From a checkpoint of a small mixture-of-experts model trained on Wikipedia: a variant of Muon for the experts.
Below are experts of layer 4 (counted from 0) of a mixture-of-experts language model. Rows are named up (a neuron's input weights, with its number), down (a neuron's output weights, with its number) and show model dimensions 320-383. Each number is 128 + 32 x the weight over its row's rms, rounded and kept within 0 to 255. Numbers have three digits each.
Before each expert's rows: "comes before" lists some tokens at least twice as common just after its tokens as in all text. This comes from a sample of Wikipedia text that the model never trained on. Tokens count by the router's weight.

# expert 14
comes before: "\n", " The", " In", " He", " It", "-"
up0:175103146129098171149148083079191088139131118065103106153111111164154095147135145110150072116158147160046155111104132124123128131148172192171121140138164153136125125161160094146100097118099111
down0:114075119160147150133115120153146130118105158191144132104156190155100091112143155155091131059135165161135131125140199181091124117124073056118082166148111088094145158117136132130077139079052107
up1:185107129107075133138128122155136093106126159164169182123162114128085124100102106123160085189132093138140114125125095116091121128155134126131123114134130060096112131142109133144115082133150147
down1:131127168120114110111147143140129152105062121127126134184122098116135156089175115100175178125133144170150088159154151099130084119120145076127144127125052113142137062071130107045083166066171146

# expert 22
comes before: " the", " a", " his", " an", " in", " well"
up0:137094068144119062122116165131133118067134140124113141113137095186146121149149140114120140117112128137170101189099178120113105110119113070096195122123115237127074120073083091141185080168085136
down0:111115159161093096093178098168129166133087113164157100160097126141156156140147136097131166123177185164160123142125199159103124122145086037168097137134138119150116173124124146181123098052111158
up1:125089145100177141088171214130118174144109124143116185102158117217111068106067125210119131170138119132137136130103136117074138176114074116141120126119195122157086117111123061142093182111157136
down1:142113141145134143158152118155153107127148187131109158121154145115085160158127115103078146149071160103135117131124157119154089134162181119096064186061166111045149155141138146158077131140147097

# expert 9
comes before: "s", " be", " the", " been", " a", " not"
up0:127126115178096084170070125142164114137169132055129117190147137141098157121184065153121137148096104153123226110188113185194132088200147178165169130112138129065114114152113150175114165081109161
down0:158173113140112084119135123149176105180127118086145115079155127155137158132133172066131107122088078120070119115146131139078087125188117129173100096090119145139119096133098147100069106163140064
up1:166093144138121129122167124156119133154115168126166111118116153096171113089184070151103156143144146161098139155099132153170127083112136114129168108186125124100147146111139087114187132118110156
down1:092179203109109175159161088154169143085121090139091154157182149122150098136130102093182129096068164184166156099145168121173160138117146132128142167103140136111178126162142162130121167145093127

# expert 25
comes before: " to", " in", " the", " by", " on", " a"
up0:155100156147128144153099068085094131105234143171116105156149109117132081121120123120162158093108200131099139099100174112127131143115109154139108161134088162127092130142078150174157126089154143
down0:163138131117137139133163111133139125078086160162169106077115081133121120109167135149081145179071144071121128145137130117124135125103175142128103126169197136055130148165100148097120086131130144
up1:143074167136098163116066142093115117134149116098107118152131121099153124168126117162126113116122109076071130083164163091146123139109143168189175142123181112122106109119131120132131132164176095
down1:106058106101165128131157098135107150126131093195087214138152161144152136117144083157100126136138125148114161115133169110145099141130166205233120109097150179111128155114142171143143141159079090

# expert 24
comes before: " a", " the", " in", " as", " an", " known"
up0:106122198148125175101146063144137081152119188089131129189120076130134153159157185106150091100132125112155127152164164112077166129162091097148143196101116106119111086155139183154143125087132101
down0:163110125117121098118160121093106201196122142136119122070141115145182111067174125096148124136135124065173118130163104148177107156146116095158116092135085094111096125108115104152094140134134131
up1:158138221091099159170165162089110136129128089095095118124079090202120171078079192144161130088110123187131077071103095143084088162161107091044163117075093143111099191145145150132138094163112127
down1:121185174167122112168112128088105115111159122099181139121143119113096121094040185080114104145058123120101150169100081112118157176145135114086122116092149097125106089186130189055119062162175102

# expert 8
comes before: "-", "|", "\n", "==", "The", "==="
up14:100109108183151111112099139134090149124148137149081149162093093148099129132147120057108148095180105110132088169136134089156108213099132131159061142153134112136172167114139087093156177084117101
down14:104154163179129120133108148125110164099129138160059121127060151141127197136119184193083111109102148150072197139124140145135056110126113174126098125073085128110098137130106124162172165134106157
up15:114084145146095083147164168135161133083089122160119099095094199122128107156074166099097096139085116179156160164154099151142134126075144154083114149132132084167131131112090142085139139138114114
down15:137142107128134082085109179069140068126081144144116114136127123155196125097156164119087141128188139138119094124112097146176166140130078108217132171111155063082151063129149147157078099142131163

# expert 7
comes before: ",", ".", " of", " and", " in", " were"
up0:106167138161135135164100131158149166156132113097091143103147147088060165125147162145084105107189128163126146072154151180147122154190109125091099106136056079142071151115169127185115094128071091
down0:113149121129144144115143115130130125115107115169146188165158124193164115095149124158073108151096126094105103150111171105112139156093113139157164131094139135187088114082131093141160114115123072
up1:140121149085110171162154097090160118122179155103155178106077138145138135184164088134100135170164132129082135150103110145149102142108131142114140081057135047141110108100096118180151174141098098
down1:120122082176163191159101161091193137141186140071126168089113170147132152110113112100137128169134096110158128135115134153147126097114125158139093134132095074096090102154179090136101107111108091

# expert 5
comes before: " the", " he", " was", " a", " his", " is"
up14:144158159143136081096097127190135101180062079147106110182085079087124066128131137150139120170143132113108145159133097108103108142176085118114193114128110092152110123138121112105147138119099176
down14:085087126146171139110142105152128172121146108091088134115089166152164127139167169072147143148163124130107137136135173120093140145127205086052143125154075130113146129147111139150149043072128153
up15:181123114119094169138152143141130098120106150131107144070126092125141098129078124160111062127117186158071125138141095125070159162156130164176115143175112134148133169170119079152158119187113125
down15:102094174095161115116086143163092114121160092174106089093110142074111166144141159100119156131189208168088075152146150076146165141127115109121139153165149112152127096210162110128111075113147171